From a checkpoint of a small mixture-of-experts model trained on Wikipedia.
Size: 9 layers, width 128, vocabulary 12027, 36.6M parameters.
Experts: 128 experts in each of 7 layers, 128 squared SiLU neurons an expert, 2 picks a token, a sigmoid router.
Training: a variant of Adam for the experts, 7354 steps.
Below are experts of layer 5 (counted from 0) of a mixture-of-experts language model. Rows are named router (the router's row for the expert), up (a neuron's input weights, with its number) and show model dimensions 64-127. Each number is 500 + 25 x the weight over its row's rms, rounded and kept within 0 to 999. Numbers have three digits each.
After each expert's rows: "comes after" lists some tokens at least twice as common just before its tokens as in all text; "gets" lists some tokens that make up at least twice as much of what it gets as of all text. This comes from a sample of Wikipedia text that the model never trained on. Tokens count by the router's weight.

# expert 91
router:494498483512491494553509531535503516525468500490464458495537492494530506475554506511531474536456456486498455515496494522508514494497532514503473505485507523472512509523479475530494546476498473
up0:491506495516509496484492513520464507536487535514505459501509527483549521508499500518535468463488478503514490496487518477503521518471473500464508497449505537524523471492487505544517501514502519
up1:485483503493481537489528477522483541468450529502511458502494493501530498455494490503513510499528485533522457477508471502457496452526507503447470487515490479515491502531518562485485496473457490
up2:503526494483513509498508518492523449504511538502483502479461508515524534472508509505503455493457477527501493485491511483542506487509449504523488489500482539502505482477474520521455556454506468
up3:504502489475499489514528461549501513493517525490508493477471493510491502516488508508475453487537470475488493460526503540558510441504522468520497482540489468492540491494500510484508527525520479
up4:469508517489498462491468548511509497515486498551496521514500512487562484468508507523488508488506495502502473453513486519486498485480423525510502472536491520503459553486496482536521532485471497
up5:515466528513465485475541473535495548513416519530501490494530522498514498539511507474536528460487505498515491530450541502511454514517523496501485510476511479499472550511498485538544488502501521
up6:510505498531508478464500512457482510524500496450484470483541503460497505490488509502479510485476489519508527522480524542539488467459512466534507523469489454523521563526501482492502547528534562
comes after: ".", ",", "^{", "202", "–", ";"
gets: " C", " c", "c", "C", "6", "7"

# expert 12
router:504492460488468502536505500506518516502485510480476451486584513496527518544500520530534489532487476500526485519487518521531508441486498515519488511533518482483503475479473505509514496487498491
up0:502528502494531491510481514488502465509486473487523461507500527481502491536500504493548484495522475498534455511508532533491523466512488535454543497481494465481545508460479465491550491492540476
up1:486461517470489476519483493495484525443482511449481531490495521486506459485572511532504532510511484463479458498515512565499522499495498465485507488491509483522541512542502441528503520527460478
up2:547483473487513523521481532514503571478495514519431503484516538489462532541493520525523509486478519512465463493509507494514480488495479514508515477507495494453494457480489538529491488500503491
up3:525490480501517483524515492503459517470502430489532494473464495506470509512514525524455491495570484489466510504477505537466524484515520468508495524523512504500540516476471534522512509508482505
up4:466490520511512506495529516505455492525437527500520482462520502490517514475476493523493502473547496523493478530503507460525495509512494527526508493452518526513459479518469519514499477511494510
up5:538448434499480457478505513486487534499443470522515502520470548462481517513480507519516559479486472499534440538501501530505501510518482523525498498512495494516524466465470507540528515495494468
up6:485500502535482424486550465536488504482499511515496448499516484515508526505485487508492548494536482539497510506508514524527484490523482458516489493495529532489494522478506473503496507430472471
comes after: " ", "%", " |\n", ")", "0", " JPL"
gets: " |\n", "\n", ".\n", "|---|---|---|---|---|---|\n", "|---|---|---|---|\n", ";"

# expert 110
router:467481486509450518554507493490468478512458495491483457497541507498526515473523523550516494547497494517533448509434502533510494473497503512510528507486495505494526495494496508520508555490546484
up0:536519555499488492522530535525484491500488476514492490504498573534537496493532486503475460483478546487521484532536469458542475521478490465462456469471519492512474480511482527461451476473508487
up1:518514505543496511493492521538493481512498434506474476499483537456440468488513586494544529506506490523542496492510506530535509471483480514493489481499518446484478521473503522518480459494526478
up2:529524534495495455463514558498497493504485485535441484469518461521512551535491506492449471520492547538489491468485521510514473525482517495480502510495494476506514465510481519529486523454493539
up3:482481438498503529460490513477529480501463470501490468462529525506480500550489534501526469542525466512547480495534514543532508509499518487507534493477520433499507509549495511495550483510495526
up4:506460445475490508492509518516529504496487555463563507515503490452466527526508531434463476480495481526520497483480504527481517510545537512506536494510484530502511468519512518539506464535506505
up5:524488456527511467479517519523516550510516466483521548466473507519463539499453497482466513498523512492496457542480503541520476552521512470533459494478522512492494428507495492488514550488535542
up6:498496492549498492518509513502533513500472484457472511470504470515451506495503560477498463517511516493446508493506509536573506508509511532516483514475474455480536500498506485495499495486503498
comes after: "|", " in", "7", "-", ",", "8"
gets: " ", "–", " (", "/", "″N", " Cre"

# expert 58
router:496485478510423516522533504541497547518490479511491484480533519471540483509512526520468516538481474489521447487475467515494492479518495490519499538521492522470499506522464515513515546497480524
up0:510553485536477499519465502531492510547448508525489452482550507469500515480463536514494463497490466538509498482501531502473482496470518524537485505455476500463464508504525447528483515496515487
up1:467492518521492481536506510537475515525485554459536521489544496481467482516493515445494466482478461505472494467534510499491474461516503542509503516507476466494514522500516442519489515477514517
up2:487489472527490488487495490473517515498478501515457487515518424517511492529505467476487501476522498516499548480474491464493506526510524501444467458494517539544565526485479525533492489491487506
up3:529486503468463487513475502451457542505522500517427506478551516512523503508489488527443536496510535531515481501492492472470455502504468481512484538484499525508454511528471517567533511500489507
up4:508457505480459540507518503525467534512497477532488481466481531511537451467502523532494525473500422462550477520500509506503504480528455480527504526492473487525470496547465504507501506487500518
up5:501432522522450536486515517522514524516512511528498517491510484492510510500524504564508466469510472492500462504508453496490537490500546525468521489505483506517542506533451505544480482435475499
up6:462491535467453511531523455521504523480512496491476486486489546509519485531506541494477526483515508475532514496484516504519526502539477477532501510506524495534513536511487483457492456511493533
comes after: ".", ",", " that", " where", " but", " when"
gets: " he", " He", " which", " it", " who", " It"

# expert 24
router:494484477490468515521534491515487542494462475484469455497533518502511500448514516503503482560477478504527486496462521523488534478456520499495473522521498492470503489476479522543532533482539477
up0:487460473518506480464462479496536478533481518494479546467498541517514534486519501507535498484504539471520510540486492483505516495494520490460525488501469464505491472497487483497499463482467510
up1:522498474488517482499526462544480495511496465433543470505485504457495499486470491515497475511530442525524515520478511504487481450484489512469484488462485519539519521479502516520471479512532529
up2:500466490489503446445553464493481507474491497507512437511495501476463485491467514514517556507513453500541506521502489530527512501526525506556507473477497470471514504519496508495505498537507555
up3:506489474488483489556499497496498510507481537477489559470521492523521475474471516500484491510506514486489475464515506504493502524507511513559503500513521481495497500546492511450517556433512488
up4:503466487482493482471514489517463473544490503532468526472490485488464508514509484506467500479507451535504505537483524477505520506477507493474524503480531499472520527465534488522490513536496468
up5:515530496526485489547474443539504499484467537459547511486485472506507518484502490520506459492475532519510516506469507525514508492506529422523522515550518536406483553463510527490505507491491510
up6:482489517514523547487538485491530549511477502524464515488480541519515508457447489518521508478507497525481531489442527504498509501481475530491505463505512438487484501545471500510549496466481499
comes after: "0", "1", "2", "6", "3", " No"
gets: ".", "–", "/", ":", " .", " %"

# expert 76
router:474491480518441510559550499516516504527469501474479502462524497479516496490470536498526511553497479492541468479481461526500521496499481496498460524523525519511526475492477505503502515495492476
up0:558525465472471501485519484505478518526469524508509533563497523507467497510456494527481507513497500471507509532500494494472450521462522504516466522512510528513511452539514491523459502500529501
up1:524531476510495522481490506526502476546493453496530486481499488488499535471511525538452551512526497524519490513503515465500481527464522471493474510517507559480513472516478497512562516492484535
up2:529515534475479485529502499485483493515519508484521523477505548464507481487510518496531445513485493466484475529477482488513500483489483472537500554491518511477527482520483478469524479481466523
up3:481462442520506511522504479492527504508522488490514496553509527512525504481471499484472467485513484510515529456471510492497465525508509511497562480525434504492540508463536510501531488527503491
up4:533471481503498557494524495500500517522489500459468511479487550454517552507531511541542500501501459501529499520490479504478483504503501480467453488526540489507534490527478466480518498502520491
up5:531459514499451510453541514481528460491486544496486464494496465477509532484516523512515470491482526507501493506496510540552485518496479490479486480453455497514482507467515529518480524489548518
up6:472493488496451511473551503543494498493489549482509518471516509490515534474426524478474489501486508498526505494516460494523504450500481477506453555532511509500530494506486506500506478531497458
comes after: " the", " in", " a", " his", " during", " of"
gets: " this", " the", " early", " new", " same", " first"

# expert 67
router:460484477513443508530520493525463525492476478462475478476514504477516514505491542515483487563483476494554470524491497514505526503495500535507525522514509491491530501469478456532488546501482503
up0:516487520496468469534476489523536475532471515490531474488515495533463511499482495493524469504490516504476515470454521527467491493483507503488495495457467461477495512525484489464534482528502484
up1:505450509525506558525508511507504481481462506492497496451502495503535491516535505477510522467481506500516515481502505521540520464493491472534513507458566495536521442498479485470454501503483516
up2:474522523493526508477508477503516498522522498504470485505493508467465485546548465501476494497505534477498513533490511540524508510538504525475469481496471510500512511499493516495500498480496505
up3:471497526523445480495539461514509503478524527508498493514514492509508529466525507490512517487473490482474525515505511509511562509517531507534475528457448465430504560467479513552468515469511469
up4:493507532494477509474560530483462499525519489544486492457493455509523512511465484517441505527524514519515535485504479512518458508487474512519545499489515490475510483503509464527495513498511526
up5:467476505529481492519475473483494505519513481516538513486498466510538530506428505510484466508499501489519527460482559564496545505537539487552478578501472498496548471479501481475522478450483505
up6:492511442497485521504546492533516492516438507492514522454487466511482513526485534461466517530456502490513492513454499507498467507497493474534513505474512502513498520473522509549519474546483539
comes after: " as", " was", " served", " became", " is", " he"
gets: " as", " a", " was", " the", " became", " is"

# expert 30
router:480494512524480518525496512523499491497488523506477482477535513452526482531530542502527492558480469516532473490446492533507501454469511506461512526541493504489508504500488491542532512470516462
up0:485472504485489475483489496515510478486468507520534512497454476486534505511486484528484472485466491524546448514479487522504540468527496486498493556445467540479534505476494498477541520483457477
up1:505494487501488524515494451548510561493497485481507489466483504558484502505440495517526489521465536494499499502463496502505516489519526504490486505499481469517493478510480476467514496474487513
up2:499463487483485514509489497498564487507494492474518505481473486490515504515498517540516464534485504487488493464502521535480490458495505499511486505523525527449564532455516535480507494484453539
up3:477537462564481494491492487487469496531489518490537496500495530485481507501499470463486464502474491545523489526453525538496455525536495532490517490505468477497492517503478533471497529450479506
up4:523511531484482473477479526517510496533500476496499536475528509482499506506516511536476477560468554452477450511472478502493523494491498479518465499523516514451503533484511557490499496523468507
up5:497483534494469498497496536511527469528473491490493529462523483500488491541485507494511507523498500443522446485512518482518523536496459514479518543523502506523512514482497518489505479528475500
up6:463465558480501464494490495493506553489512484521456500547487523490492560484499480503482448476503502509511442499528488529496532487492479515503519506485472526441543517492494469493502497525475498
comes after: " |", ":", "-", ".\n\n", "|", ")."
gets: " \"", " The", "===", " $", " (", " '"

# expert 103
router:454478486512472487553525507517529513505499527511457473471565494523493510507515540495511512538499473517529481519464487524543521462501526507514489555508517500491529504469454502532483545490511467
up0:476518484488532534545501491505466494470514507509467502484502537524506498429483528546488508503516537523502514511516529502511504471446513497547464467507507528530524508463457485478515534518521516
up1:463536459518506456486565510519497497531525463526496472511488457508471536481499548492507503484438528495498509493492488473510501488498495469497532549469470455477521477503503539504511528479501480
up2:532454533523519512458516507528487494476450518503516514551534478462496502511515437506536502550525484445469456531547479509483536510490512491525496505515526502502511461517467526464513518488453521
up3:466520512536497502501495503557492474536519527474488519474512528525523496473504501513484542495498550487567513522485501482544536490482502479512471526513542524510465475502502474523511514472508508
up4:533522507493494467489531545544476510521502509481492509468502498521495497500501453499481554478493488500462466471529523472520483466460483499512487499469478510522480476542434468528484499480515510
up5:507486488470508528509509475505486533486494488517511484530479525474483512466521499483539458557508459513450537521492475492451486460464517495503478525515452522531486499485526451470487514496500520
up6:473483529500508495507502465524465453515505440511460484515526475496523518472494505521529505492434433523535528516513497547459508503505519487478495524495501471460552525480493476480485466502538501
comes after: " ", " $", " £", " €", " (#", "~"
gets: "1", "2", "3", "4", "6", "5"

# expert 17
router:481475498502451510538484499509477506502495478467475471472560492503515517506531542521478500529466489525521443507470474501514490470500494503506512535529493487473508506432466476535507527494493470
up0:481457500496474462513513444492488508508542555482516507540453468507519507521485514523498564528510510454477441522569505490547504479487506500511506502506541490492526469489519496486478508504459497
up1:523527505505435520462485529572501492537545470469523528449497502494518498458499531476496504508498494458498534517501503473518570501482513468512512515452478491469482474496497457491445502521520507
up2:505443498525511520524503470511453517473515477484494473542444533463518493577510524483532459524506490468489510514507518483516491508510508465503509524517505490497549503458526464478455502528485532
up3:512495528523476520546520499549490510509475547505466481505488477508536488512498495460513512485476495470496524477521497475531488529486525531490477534471539515496464480497475507488471499484507495
up4:532501532530552472507530530531473511544470433483501449478487498524486547490494533503473534492481481508475499543480522514507492495499509457511494541476498510484492501536514525508484499490506494
up5:513466500539477525469517455504464492522507528540534499472454542485503507534527506502514537497482466474501507489525497501497458455494506479520482482432533480490524457511465498523464503455505517
up6:509533508488479484545480538527517469493483485484464498446512502537516509515471482524469508480518510495508494483535524494530526509483484519481502488531508479491523543452505455493529489570514465
comes after: ".", " of", ",", " and", " with", ".\n\n"
gets: " the", " The", "The", "the", " Its", "|---|---|---|---|\n"

# expert 49
router:467485490515498494523512503545521539515476490483470473499549497506521513505537520497484477556491492510514504529500484514505514507495552504493509519505514540451509498511467495528509505490499479
up0:554539510503523499473476521525449538511500552465534515437558506503558524490516520505500473486511534496522519534492467488452534544509480518481458509473470488459481508481492507512499530476495518
up1:503490544500506456503526498508485505517468514458468515517508569477496517477515476532527525543505459468527510505520494443453473523487514532494463510495470523492469467508513509501529511515500495
up2:470472465517497523503520459542530519517480475551466432499511489518469527505535493518499505500472459474503516541500480461526495498466553515524531491487521494468488488477480521493501473533514493
up3:519487571516514457491502499495456493504473487446499521493510478485535521500511459488460470521497507492527512527507498521474496502501574527504537548509471535457496514520495506540526534498485481
up4:521532505441505517470515532505527478471529457485512506545507479488489476496499524549501528511486486535469463517519522517448467495521462501488489522444435496496489465500492476510475497455541531
up5:520520499503506482513517511510494504509469452497456485504493550530528505508491511509503480521508471504461491503520475457485508530448494520524461507470515546478501514470535547483505493551489525
up6:585508492458487491530467575483448474522487493473487540466485550520517471496496524536517456519495534463542480520500509492476479527487490495502471496528537495474480517477502524483526488483498467
comes after: ".", "–", ",", ":", "9", "6"
gets: "000", "5", "0", "8", "6", "9"

# expert 2
router:454506482505460479545532486512480501507488478505470504482511491470503475489518544535509504542484488530551501523509496534511516471517493487514458523538496510506529494495458467538522514501471465
up0:454491477505499474479494493520528449549492497521489484485495479505499530556471531525511494558536512516453499490479520505515454473517542476502497514496473525523479474523516504462447506489517515
up1:542488500534473504474515537494526541501486498489533499445488516516492490470503482528506565477479526542510498525482529479568515493477509482486487518449481467526489544485475458493507465520490470
up2:512474437522525484521490481511491485476510540486471535495477476518460473513459542549491470516560515461530511490496494491544488495493502498473477518515520530464513504469479463488507494470505479
up3:529451499462474475501510488511529476541504456514485524538517472531516519496476502556472476492502508538521502492466491496532513529497490512465524511527516483483517521472470517491535506442494458
up4:501496481526483511527481482523508502499538484508510511507522532504501521503513552502467533493466498494495452492483515515507498480499494475524522469528489509476491586517518504538511523538488469
up5:518479522499453497506470498513523470514490483526475508463492480502486508503514505493542529493472517519529514477513446484514519522496484494505483507520448453527504476497466515510531520507498496
up6:562492470537502515536444496503473529504515503518502508473502534478481533521520530489509510503495475517496445476514504509528468485512484510507482503517452514511468513519469468558559546448479506
comes after: " the", " a", "'s", " his", " The", " for"
gets: " first", " one", " second", " No", " no", " top"

# expert 109
router:466479489505454491557510480525488514513495499501448492489552481462493515492502524512517512547482486524511472523482495542506527475506532535536498530484515510476502527488474481507496514470492477
up0:493516449486548480530539527503481506493522493517449492506560480490510507504477534523484515487480522517491533476506509515528473494487493536495545461484507458497506539482513522520503508497487530
up1:472554489486511496510512523531519510529479497516475512497509489505493545523480506473507503478435522474525515497485502498491467519518455498486510532528522488498499526440508517532501505434483503
up2:495490491465528472489529543492486531528528492497514480503523486504511518537486547536470519501522528433485492492534518563553509499491513503525522523481481473508533490493489543494504479514481490
up3:462434485507492500553493501507495545500513512484495461516518486512483466474507472477509514505499446538495470491525495524489523493486556486458521500469497490538497496507498470546496518466476466
up4:485470519441453498527509483477454517521466552494500514510520516547509473481487496498519485513485517525499498473520516548519511478505481463557505500507503487530479463536513506484496486455495437
up5:488496507511496531479514508528503494485514521519515536439515502462443545518530531507495504511522527478544491520497508486545460493531527516487470520512529462492554453502485489489524523489459532
up6:545496501537482482512470511465407514490493461505498494497543474529536472497502504553519476476524517505487508506461530475485473534500532501495479503474456494510484539525469450545494507510498485
comes after: " |", " on", ":", "|", "On", " On"
gets: " ", " Star", " Rating", " Source", "rm", "001"

# expert 11
router:463513482515467495558513503495526503520509501494484473482554511487519489504516485473505492549488476507538460494468489509487533498516507531508503502520519515451481519503483499507492574471546457
up0:516442487491477514495525519503458457464497538522506495518486487454507531509505457507498483499485434523514550473524532537469520478473521522473525473485499487513517505496452506565497489498507518
up1:534458464485508474516507487502493506511497520467460497519493511516538544508524519485537485480490498476512495460471495558494511493540512474475490546493515480518519504527503514462529475511511449
up2:526467485502523455482519530480491492473494499479453485487501473521478524534496513484527494531470496512525504489497488509482497465494503501501507547475491493498538549471485514478552507531509524
up3:556436499492510538486525517502453507469490498511468476528470546525560518501514486486502512548529468506531507476544513472481492498462530529472488506485505479499499491499473516544532498479492542
up4:497465492458487508473482534551527467528492481519475508487522497520457508500448491493496466514475518489514509481448520497502522439466478505520523516494548495515539548492520530501523472498509497
up5:539480531512482480491546503513523493511556485523500435499495473543536501472483518518455475474497492510489516486528539516547455491495479509451448482462509503491496522530502529513537498445536527
up6:502473518515475460489495505508533481512504498470538536464471517537453486480455514466513482500503561497565506548469512510476520488521560493475506525468471520496485502526507534533493498514504486
comes after: " |", "-", " J", " A", " S", " C"
gets: ".", " John", " William", " James", " David", " George"

# expert 118
router:493482505474436508524513493538490497496498484481479480496587538500500506492508519515517492532483481489515478538477483499525533453541502481533504542509521513472487509507490491520517545502469480
up0:518507538506528510495470502480513527504462499520501467515492493532482489561491504469486414516447483532499486494508500481509492500499507514499551502506480519462495507538479535514528507496459513
up1:441471504483497497491517460551505489552487479514527481557459523479491549529478500519498467482496476502537497499534491555510483485512512464497516536490493520451523513490550498521557485514485512
up2:510518502530557494498509538524458513477491506509489472541510502537446499519485521506500483475512472484538525496512484531503497536477486519518511514499477470418474520518513516528478519528561497
up3:491508517491534542470551490483512545479476479558447515489485523503508516499494474485494478507540513448507518542457469489509549517459484520516496474526495517516513493455511523479483493502518480
up4:481476489519504514486478471486469488515524507552470521524532531485495500475505504519485492484509463546516532518482530474520559462525517527498552534481441499533522531470536463468457498465495488
up5:491486524491494505476467473533548478484515484502533534490509522485424551549497497522523463484530520500505499524482536510498437486476517445515504485511546535490494502506488503475450509496471525
up6:484532481532472483504507489508493530501533510434528499463514490513468545500470510501488523508493537464504550464471502541497484521490527501541469502532432503509459476527472503498475482474473488
comes after: ".", ",", " However", "9", "6", "5"
gets: ",", " The", " that", " the", " with", "The"

# expert 92
router:488511495520457500554517474511460509516471478483489478498545522503492500483532507492514501544505475478556483538463488513499514491500491511515497533517513500478500517481480476536497496470498451
up0:517471488474513458510519475516485538551464476481504494496514512514458511508474522453483495487464461504465480503466506550541455515492512470509525525475437492510526517470516524520502468487465495
up1:475531466484533525517521538496476522501504496531524496497470596529504509484500495483500453585478478486509444515496505496474513485469492489545505493534484554488485476478507492490501521490470538
up2:509503513496535488489560461504481472490409518480522473477507512452481519512493504517491549476475467505550502481484500472527449488465478490504499482485471459472484472477492511533508530521480495
up3:536529468519506481488503479516487529513476509492469486501477475518534550521510508435484483472476500495539530490494509473511530449517487466508562492475488492428475536527483495569497505527503483
up4:526507482492527483485512489514468567518493546496523495500444515508489487496480586502523530499499488492537539482518512580498546479515522489523527493480485485485451499532493473538498500481469501
up5:489514516532501499508505500520465495545541570493469496490553479471507515483513512445492494505502467487562532541477493523468533520465563523483483543506480483485479533491500464487501498488509484
up6:526501535480486513481518459490482489518466552505523494503499502524519470479494556521536487476522513501534544498522530513507537495531508510509516502471486449452487525540514458555479504489502499
comes after: " |", ";", "%;", " —;", ");", "″N"
gets: " ", " pers", " restrict"

# expert 83
router:460486487505439535532512495533495498491470517468468487481532516512522499483485523537523489511498471499515499520469458535528500464533502511508494532512525526490514519504469477498547541470458489
up0:540517481508468533483528503545540495480494514506555506526507495479531491467472522529511549468491473474452477488500511501516475486486496496520508506478508473485528506501456495534481536438455509
up1:511443459500530494512533476525481480470501492509473526463480513479464524486466517487489515499499492447514494525519436477528558493546516472478549513536516496475514505493455526511544475510464502
up2:488488450523469484478575469510493504519484517521517503510509513528493503510542476482513530512508459444510499517507503511507526493518491494491494510470519502500479501499436517505484517569532498
up3:493456451507500495475529494479488494464437493462482466537502504452516505503515548529518527497494482482535494540477493470488498507529517517496490508519480531525490470475514487502517516545472503
up4:505485471538514495482469481491496487525496498477530488496534492474517518469472556536491485469463514489478454478511468518515501492493524493509514490538508555494478524479468500490506553531560540
up5:537488540502470497471507516505480505482447499473469490514535498532514549520535498517537500505493506522472511537500471507502508471486518500503468489477516489513472518518484498493527514493483452
up6:492510476497485504499523535499463555529510488518480510453477520501531525491462470487477492498509536507492515479501532500529498487489506483517501529447493546501514501504458510476513502500463520
comes after: ",", ".", " in", " announced", " at", " that"
gets: " that", " where", " all", " when", " which", " but"

# expert 53
router:495509484495470499521504491527512523484485488502456453504557502473495492493521531507511501554495458512515460520488486517498489482517533537515469538519512506469500517489429488527492537452502462
up0:499472510483499480539472495490464520479522489519481472483507455519493514511512504526482470511500534515472467511462483561474501431531481476483464546506481531497500493505490513543488499466507504
up1:497486468461482592479536460540527497510493504502479489531497490478524518519526510493542482486490534445492496491545515515513519497526543516472484504519519525515503473482502513492513497578504512
up2:491531503472517472510531542522469489490509494506456499506519514528479521507539486493452500520501502510510456528425526472530510448528486506489447481499514493474521531472549482448527492491507501
up3:513519462473490525505485508520512457482478503501478482510533546488488523489533518484502468514537491513518519534506480489494517484484526533459448507573527478488482523476464488530504446479502480
up4:506522496482482522501497512522503513562500538493512520513445483485477554481482479519482526528517478489463516561490488514486458508486515500502513501510458519490482510505518497530495465506479436
up5:501451531465472494475505528479489473528483513498526503465518509446552524474475496514463516474477490499486474513520461526486521464506508499545502570494512475491494487480546490510553548536537519
up6:496501484504488521509509544485518510483508485506479461513515485456458515491506486464506456505511480524466493501468526519495456527561562508469477503507498491504545477516455500514503499477479477
comes after: " ", " (", "–", "-", " $", "/"
gets: "2", "1", "3", "4", "6", "5"

# expert 26
router:482500526517462510525495521525499530498475507488485481467554518488521526495510546504505485561470478515510479487487524509502506471492514515482465543501495508474529493466471487537496550477503444
up0:498497494470516508474544485503499524506458527470531523493435545513520480481512538496552478504496512458567492493503517508545541513475487467502494512507470510499479481522511465514492527497451485
up1:469507495559487521493494505530531454520488514506506532506538470451496479490571496473500500497503531482522497512493495472505540459552478521480480472472447524504493523472494507471472547521525525
up2:516486491552524500505485521496491492553533495520443469508485544495478538438485516469475491490542495553467492495495495470475524477498497490516523527535505545508520484449515496468534490467528521
up3:503499516504504514501490500495482496496492502532479482500502551545498507538504495506551532496532463415566525513515502512499506515483483499462504519551525508513516483523492512514483481493476503
up4:473498517474453532487531493525533496480498545517527520451422494535530498502509511493496483498503528450495517481464501538525515507505459454527487484520482545509466512506489477493482534491480472
up5:475532481506504526466530462490512460554533467479539514528492482505490523535503475466515504510501497474503513541456507513551489497500474490491505495452478470495510529518512442493485500496543478
up6:527519501477477506518518496501445505441483459486537557458526529524471468504492569518492471508484497466502469504506505500463510535512471497506454521506489493504509482495515458526512503524496533
comes after: ",", ":", " the", " /", ".", " on"
gets: " ", " Rena", " charg", " listing", " franch"

# expert 80
router:465477496510448538546533521501501482524470485488477479483525523499493534495529524510538498552500484510530484475448509495498495491494508516469473522488475478493528520507442514533505546487492467
up0:510483502511457555545503465484502514506488500534462490484453520488496495538529465488472500484504521480538511530482487489574536473509509469538525516466541529510497489507465470477522501486503490
up1:560457522491459504532530491523467491452510511484502514482493541539548533565525522449552490525520487481506514469517506506473493486538470490469476520515503476491503516523524432496512521508483456
up2:512534481523481504461547523461521512494509435504501492537539514492483522521488532521526505468485520492492507487461540495508508523527472526470467484474442464510486486427503511526452497505562500
up3:492473497497488476500472519559476511524493505530534504467518485505462507493493457483491521515507483514549518469471517495482520539527474482525485536507470519522485496504521506524507508515492527
up4:551504515524494501513538497511494489471464499516480483484490501471527550525490509560509500542531499524468499501539461494493520467466493527499465491483502507498487509530470516490513512480479502
up5:509487512526519509481515485506532520519508529464522521507476486459458532488497546534474500484465448481526503469484483535486530489477502541501518503506450498463528471466521489526466514449541473
up6:496441491443461527479462445524493498496474502479510488529498529476486555536509532523515478539500544466532494513485523516519542513515518479529521513532502503507497460493504541503530501525459515
comes after: " a", " the", " and", "'s", " an", " his"
gets: " or", " over", " al", " j", " r", " o"

# expert 10
router:497503514524465509540530497507483513496464492483489491488575527493527497503507535496515472545482464506524476513469492544490496450529505480501487501498502499490513506490464489539530535482531494
up0:504479468505431474508506535492500501476501506506454481463513508483537482521505520522495468503489505538475520491527518487531473492504499515494458538527528520492531488502497550497544495497495559
up1:537483491503508497502496505476445489544466498458535535446500507490503520480478490471516467498517490483540487467517537498545501466525542509495450515472477470518508531495474537513488491457541539
up2:531503525515508518504547474492447539512467539474460481505527505507567519413513521525524494508519499519559482495494460485477497488526541497443506476484453506504472508469477514499536519502476507
up3:499488481540465463532539486492491532520473515480510459485514487506432508477503521477542527497454503464499554482481526502490529510524543484546502499490494487501524548480515450493526491504491472
up4:513497469489518473531562482517500510498500517482521492498510465539475488493478461493464519505528488455495527461473507538482507441511508491497497471499526559540481454501511543477538506496499495
up5:499510494537502480472466441524516512534510494500492530496472523501474481479508534468509495507513526466526493561462518463509466513473566488511528493466471493501495496508459544506489494563511495
up6:528496467454518514473477510467493550533483466516511504518467472520500511541437509492499534515497516487524507514480532523554491490488459499470480486462428487532543480508473494506510501509478505
comes after: ".\n\n", " |\n\n", "\n\n", ")\n\n", ").\n\n", "\".\n\n"
gets: "==", "===", ".\n\n", "\n\n", " |\n\n", " |\n"